Experts of a small language model.
Experts: 128 experts in each of 11 layers, 32 SwiGLU neurons an expert, a softmax router, 64 empty slots to pick.
Training: a variant of SOAP for the experts, 8600 steps.
Below are experts of layer 7 (counted from 0) of a mixture-of-experts language model. Rows are named router (the router's row for the expert), gate (a neuron's input weights, with its number), up (a neuron's input weights, with its number), down (a neuron's output weights, with its number) and show model dimensions 0-95. Each number is 500 + 25 x the weight over its row's rms, rounded and kept within 0 to 999. Numbers have three digits each.
After each expert's rows: a language model's description of what the expert responds to. This comes from a sample of Wikipedia text that the model never trained on.

# expert 25
router:525513517496463555467524503495499492486464475506477514541496463546516504493464466489532527474526486490453506519500526513490535530529474469532471467517496489489500479467476510529528492492479482528501496466493463494493504505501513487538463512534482468484530558482479523498537505519536520556
gate2:493485477505512525505465514474509475477524513505494505501538473502440540529539501516551461496520473495502472495516464462516517496506495517541494531474528469479479531523498507493486464453519483459457490484484533501551474533536510561499477524494509486523508514458466501481512528510461487526
up2:527544520469465514525514468503468521465483515446489495509545495473521528493490490503506488499522485504467480472519503495486461459526479518472480488536476525522504459478454464488555475464492502483550449501514532467471529470496517503527518495498530573516512506462488528513531488470542483458
down2:529521520545532484538495500544456537502492445514518502544492505481523484479548502526501552502512562543486529506495487490528525488500509523531506513507520562509543508484500518493470471459511501440532548565498478510506496490505496463471494467539489512484477483473480504482496492534447502515
Digits in scores, dates. Single digits and numbers in football scorelines, dates, years and table headers (Lillestrøm 2-2 Molde, Set 4, Heat 3), plus General election headings.

# expert 52
router:500489529481492548479513494526492502531480464468463565498481472509553501464499467473533517469490458499479507517509509541460521507496484482499468471486515517491492480496509509546509476501514516526505477478508482470493524519531517503497473489529505490491516547499489486505499492498520543531
gate0:524510481516497493473474453547524506480525474517512505508445483519505484506487517488504509515513499513519504490484511435432510489474461487474500495548502501523503518529524507478456492478470486478525525504473499481520501448519503541457466506530488474499520452490515491492529467525452519503
up0:472481498524540531535442533540481528540487497539498515486502525517466545461487489513499540486538460508470473520489495505553497483463482445505486526500500509497482499547489492480541534485519553468527496499514475486483472512478546506492526537499492468482464500504485500506488563527493511506
down0:531530517524484465505483445517540475516509528508459501527508482483512504536481496464503487493545558482485487482509495518519525468506528485455447517451473517510521518512535473496514460493507510492496513533451455512466561506528507538463509501559485465495497497496454525506472500472473538510
Table cell pipes. Pipe separators between cells in sports statistics and career tables, also semicolons and colons in season-by-season listings like 2014–15; TFF.

# expert 1
router:473488521481469487477477487522490510526482476502433520488508477504491498501491473455506500503547484505479442479513490545489518554495514489456460514515497483512525507519493487519512504506489508551447514487536463578526465514483553526503490480484506483536508524472517434523474498490531512476
gate2:535462502508496481455530517507504500500527492474467535490526509524483490459512504502484476528487543436505444503516491490443476463530542486482481468523474528537508511519413459503465559511506506501524504491500493490481498493494485497519507560493510495489464501502512487496486502498486535494
up2:561472521504480506488488480495531498526447526489515522490525496514511510435512495512501511518524497459517528507538492496452567494523488530483519537436501509556525517505550441522462473468536521492506521475489513484488460517482513464483496498484462450518479473467492494491489519489524505478
down2:510519518503433517515509504446495482467450502514466512509475489504489488464481539541505521525523537513508528492484516504518511501559541524541502470508516491506443474462520520502490531501514481517506461447531490534505475448498485533502477480525455509513459493514503488485545538530466488483
Plural-s word endings. Word-final pieces like -els, -ats, -ks, -its ending names or plurals, plus the colon after Species or PubChem CID in taxonomy and infobox lists.

# expert 21
router:525515517487456553447516507456536514489464488486513496510492523520497487444470475482514495479535500504525494500521541508514466496459495483525468491492511490515474509479512474515512480481532517516510480503471516506472493464491475486514454553524500497461544531462491509491499468497549520525
gate2:451518506484502511521512475512481495488532460508507511458498479518523487494441524503492504486492487468544470478514549518496484486505508451500502525531561491489489491534522509527528522515531507480473483544508504506520533551504485465486498516497493477526475529506506461467513540534500521508
up2:491487506514542474504507504484527507486522507485479494522487500506516500528484478443505477528502490512505532540486470470479454493507518514518478447468493544517531522510476464508472470490496540537567493469522500460541487484503511469512514514522499512528490530500500491479473504515481530500
down2:562489484490487489533507539493478473518517491532508526502479489521475506499539458490510473530507475512532498463477476482458485526521513471498490528497514502512498499506565499516514512502497443487506526434522481494482504504469485516513464470515470500511494484528461535477473503518516504504
Infobox spaces and coordinates. Spaces and symbols in infobox fields and geographic coordinates, e.g. the space before "40 years ago", "(age 27)", or after ″N.

# expert 61
router:519513486485513434521504523480486476525494502503514526503521523459500553435502495480482488498515453524504480452475483487499540511530505506514459470488488481480488496520549504500458488557470479496492488469484461461532470487453527527473457499497515487503501537487496516483532502486522488464
gate0:530446492520545485458501520495514502534513544492441508491490525477500545489504516531522483524524477522486506506508461499526492476465495489498533488464516534478490513476474542513481517514479468474497551511520477424481506565493489493491517479490536491511491512510581508447466530548532479483
up0:527525485525500459489520493563511489458512510475486486516516485484468526496499515512495523503475457482534487491500532530497485489523496522469479517515496476538520497531509477497489520456515509505492474494528481484486515489526519467468489496510505511531497498528472508498504533494501493496
down0:526525485482483473507503552462503492515495463508495500511497500483479509538507495535458521522507533473479520463538526482508480460474471517506519503479495507513475517513504489500484541504524468500529524492482476507413531511460496446497492487493518521554502541520492449525516505487478488499
Pronouns and word fragments. Subject and object pronouns like they, he, we, them before verbs such as be or had, plus odd mid-word fragments like re-he-aring.

# expert 62
router:531516529517526513502462489523468493487484449480507464538487521468462494497476496493527509482459517509493532561460498501533534517478521481520528516475525477474488481515475513479487499528464489482551548494502485531514541543520476485502526477509458505452510523527496498515482498519456451520
gate0:474505512528502512451487509495487506499500514451513444454506519515476550481501457509519492493508506529506477487506472441481520530493489518496500487481493519496529496537502519522549541509510483537552483513535539514512494521474497469496513496522527533491468463499464482483503480524474544488
up0:525511507495434483488489491496491454505512458497506516502461492474479517479527445488515523533513506547479551489490516464553569515494482553521494488500514528479497509529499537464507478509520486535522480523545499514520506490496553530505490460476525519492471512538502507482489512496543503494
down0:468510482477495493502482501538481472478539539485523488485480470489492518495481523480497510480525503548520552502467490542478467513439504446474494498487555519478499479514497504480492490489520481486494590525486452508448498508517476496501532482505510476476496528505551498487494504487531531537
Quantity words. Numerals and quantifiers before plural nouns, such as two, three, several, many, these, thousand, and 000 in 20,000.

# expert 24
router:548482514526545515500513475543535518482522507476488524501470510489464481468494486542505509544514520506517530516504481480481483524500484490505486509463489470484531528520521486519496503505503494522511545511475459481483466526502482514537499429548476519518526495507501559549458505499514485475
gate0:524520467497505532559542539506555544486484503529481482515495494547443524448513530473467482477493552485499473497504484525524521471494567478497497531508451481535468467532450508483485530506524476511465502475503497492513495479525469494503467504516533514502500516528500536533541517495473475489
up0:537499536478516490527499494521478531474482530483515502487474485520487547514563525473548501453492513478518500480489541445516510508497508501477513452509486517500496477549484500506472499510458520486522478542477520553474499503538454505517453520497497537486497441499464490533520501503508536488
down0:488482468499498492517494495494502527481489497490535518490498471491470538510485499550468539510516473476472520436521464519492515546481494488469503478458483456531476488509541470525492474531519522556498501549483550522492477519498506521529476491511529488512519489514472486493451526511541496512
Office succession table pipes. Pipe separators in politician succession boxes and election result tables, e.g. after "Succeeded by Robert Wright |", plus titles like Deputy, Member.

# expert 45
router:534497507448456555479538518513498502528467495499504505504509492528489479487484483453498488481502458533503543525486480506455509499525498505503482500523498546458465454505499489516525468485532543541539476520501494483484511545487508489488497507534538491509531531472466526519501470531524495534
gate0:502509491500475488521501528480514497497500460510471513497525471503535513527530524455491510476482490528523515502531509481473515513560488494516469497512517528501491489498490483531539499511547497492538539472471528520517534500522474526510523507497476531473482514480508544511550478498445512467
up0:517528529479495488483472445552502484538503515497499475492469488486513508481506423478494465483506523487494470505497494558523504493497547490472474527503493493494533484512491490463515501518525473539492520494518554510489494454494471476535516505484501510510481486524465474531502508534502501463
down0:515448575514480524500528457467542515525457471522453480463550526513519486511510526482452536525468479467506527517508502521434499501494514507482483437474571469510492508497482487539499523547484516540473502529508523514478481529480476512506479503519469490492488465486509476509530483476503510493
Signs in election tables. Plus and minus signs and spaces before change figures in election result tables, like "+5.5", "−42.6", plus dashes in scores.

# expert 23
router:478482533557492514500514477521492509486505520508531515490473483530523500468458486535548531490468484478457478496481516503462455501487493470500478515510468511487533479506479450538481461497516521519547515511452514503497481533514505508450496472481516498498516501483464532555520489453532494518
gate0:513529470504478497500494492512495526478535484487504458541450494473490480475502467481452493472528479496540509538509479553451463456506483498498562508495501476522481529494507493522471495471480464523493490524529478480492466469485499519494559500492497475534477481527465490497469507463550479450
up0:508488473470521481478517477476496492485539513456493531518491472489501519516532516504480490460527504506478502520528499525482505493474480480484469570479482499543495518507528522481493506479523522495449500492497482480514492513441471515507497479532541496545467530522460505496491517506495509456
down0:486494508510500518476539462477459503536503517483495480464522491469542488506515464489525499497483510517506501485523502574530451488477531449504484532465500470544493495511491502539513469497473462481470494499492563506516480515553555489511526516519530531478510515499453504497473502507478491542
Time period nouns. Nouns for time units and months after prepositions or the, such as year, week, day, late, March, May, summer.

# expert 6
router:500526547477482500499514536512468529506515512522504489497515492484493526517458478504507518536550496507483486492482512501490531547456526487516484471497533514526463474460519477536481502544512512537454497507500499464536503542466496486531465515502506505473503561450464472517483509508535513551
gate0:516469515531483526499492517516503505450513479532496474505542533505470522534479510521479528478476521473507493465460501522500518513481500510501526517476502507555512525515509479545484499540485532488483519476542482470534538543488491534463521514473462545494475509485506535521503487487488468493
up0:542514458487510505510525504545477519493507496467451507464497489529496472462521494478518505514524491491509502504478512515516504457484502477488447497499474509529524470545497488517527470452507489520515503488542460504479492434485479496426477534525490530512482508462537512492485471483475479531
down0:523491512505536523480508504482459500463475511494495492510487468483519490480475480537449499473474503508493495538481506485514508458524506541506525525498500513507505500494553468515479450481473497516501479532476504483523522505523505471517474476471530521537443469553540516536500504504533469478
Table row numbers. Numbers and periods starting table rows in track listings and seed lists, e.g. "6.", plus pipes and row labels like Win, Loss.

# expert 4
router:508519491484503467499536532504471461504484519479520497509541472495469542475495500487519480513506482498494485513519466494556503508531508525431516493504473465468499478505540522475485524535505492487496476453456473475476493535451472511521478521458439476472507540521502441494511469521536482446
gate1:493491530521535485461445454447477495529573511493498487492549499518481489434492494503516513493509466503502511543533511489525514564539501498492500484510479513478488477518542505513528504521509557485501465496492568491521539494463530522496470457491492493506522489504480457484525504526547459498
up1:503482501557526492497480522519466407490521523499477490518483460464501480532540489477472495478483527487526503546520537457507552513475488517516571493477517523471461482503505483519482511509477499508499533508449483497487479512498536446489507515477485487515499494502484488499488529487483526481
down1:531511510500491482509513494524471483525490527508515509514528449476470475449504486537467472507481491519535495533513505518516534488543514499468509528499471478511514506500470494517530502500465528525484529492518476488449498510496474473534492502503497517512498465511502498509505472460541475469
Score and range dashes. En dashes and spaces between digits in sports results and tables, such as 4–3, 2–1, and number separators like 10,069,000.

# expert 38
router:527541504459538528510508505481481550483444489476536504541514523496545515453488477512495492499508516528505469519470494475500541485513514477524495528492497530521482475524477508487524507543567510487477530506496489488523522494485486528491482515506497508492504491506485482491476521523547541510
gate1:448471516484548490527519463474494487480525470520500477516533447500554491489490529481505505520507507519504503539461514490510506487488489463516482513539462459506497518502472469453518488559533499505517537469528518516479503484439489488481526521505477487525492519516484484537471506503546555492
up1:434502504460483479471475499521471514503506479464466496550515450518523507498478500482486499478497513517499566512500490524461456467487513508478512493481482498506518512511553483513505509488567501473475492495529464531500502488508536463492523451460487486477473496528500509513469470525525510480
down1:492484559512485499517497485505514516509506497485518493486518532549544501525545479537486496542498516511520447453546506545508480521483524511509490481525487507460511467501558482543525501468528517483494517461499486506510512484516495461521511473490500503513512455504476492495526517527490488533
Units and table separators. Unit symbols and separators after numbers, such as sq, ft, cm, ′, °N, and pipes and slashes between numeric table cells.

# expert 51
router:516509537462474542474530512508471520510450508473495530509466484529545503464485451466530533497482488533463508506523522548478528530516500471483486479522501515488479489501508500511517474476524520550499466476489455491480529522519504469512461508526512465496517549489493516510527474514531557533
gate0:487519476540493514467489504489520503500514518552470505478508523482481524471462528497510518439495490500478552503495507484518469506504496525506476486535513526481485499493500504515521458507537515525496502487509542534471454497508502543467500505450486515514473482492501500455481462503529462478
up0:508496470481506501507519458513516474502520498519520529455472521528509482478448531497491466544512484490463478470504479522525495528536509486478516509499529500492494478506513501474502469477524495505505536502524494503458512481545444475493436486471485557457483504525483451528529479483480528491
down0:511520492514463492473497455480524528490531506517479466479492513448504537491516519514519510547470566532513541487455525507491498479501473485513515500493504503527495493486524495491478510486497516450463482504479505473457508520486488497533534491507498468544496497533509508497558524443541487515
Table cells and weather figures. Decimal digits in climate tables like "−4.4 (", table pipes in catalogue rows, and commas in running lists.

# expert 48
router:482562512477486485509473500471463512489483489513512528490496497524525480542511483448496527517510479519515487542521537534474497535556521501522488484523509501466487491527472508509510504533517571512474499490488518473487555480500497521506490506467475497493504516465481458446492500522545493496
gate1:482538495527550496441483495477493511487519491484504509511549544494472498500528513496516497513530460509510526516509521519504507507544481495515442519472490514488504532540480476476502486535510488526489533477506467468503486488473454537473523515502479530519525479548515464485510522505503463513
up1:522518534520467511495512507464450511498464545491502494475511507448493501467495518502479523491518514484472524538498494476480527514516523492494520479502501559481503501474503516462498501530510511488488490503551461469490512511534530474514545461515480518466501478488500513507531488513470479493
down1:489489492491519514464502524521481462545486519505507482477503494512494511525440528522480539479490493499485505451483456502511515534514526506533543488515507526559483524498437492487490512512516460510510457518529468500488521472543539474528519494499467536525510463518516494475460545466466527516
Measurement units. Unit words after numbers, especially "in" in heights like 6 ft 0 in, plus km, mi, lb, cm, sq.

# expert 10
router:509501539460474545477539514524466509510458499475499536509467480522534496470478443469529537494493480533468505502517531535474532522511502477486486477517507504481467487494494507516525485476509518544501460463483462491484529521512512473508465509534515469501523545480485515506528474513540561549
gate0:478493508466466485516519463530525474451483539476485561520537468469498508511507520544549492466468535484509466491503499499533501493478506482457524485516523510515495458472512488521481467542485511451497466503490523500514490496482489472488490511497506507541507484463523506496482484532499481480
up0:468490521498513494480512486494500498494519511498485500514514502504491504536512536484501480502474497468482456483530508513539521521470509456489503496457533467527515449492507443462524487539510511518505513493491502482415540514490517503524493509493480529541479488487462484490496450464428474561
down0:497491495474493497516514522459502524491499472544492464528468485496487557503526520512505492500523503540444491518490515457493533523473507484502472496531499491520483486502492474471527539535453513535468546526515551512506491449533513495503517497532503515481491517488501469537446475508456498478
Biography intros and connectives. The word born in opening biography brackets, table-row separators after stats, and linking words such as of, in, connecting, née.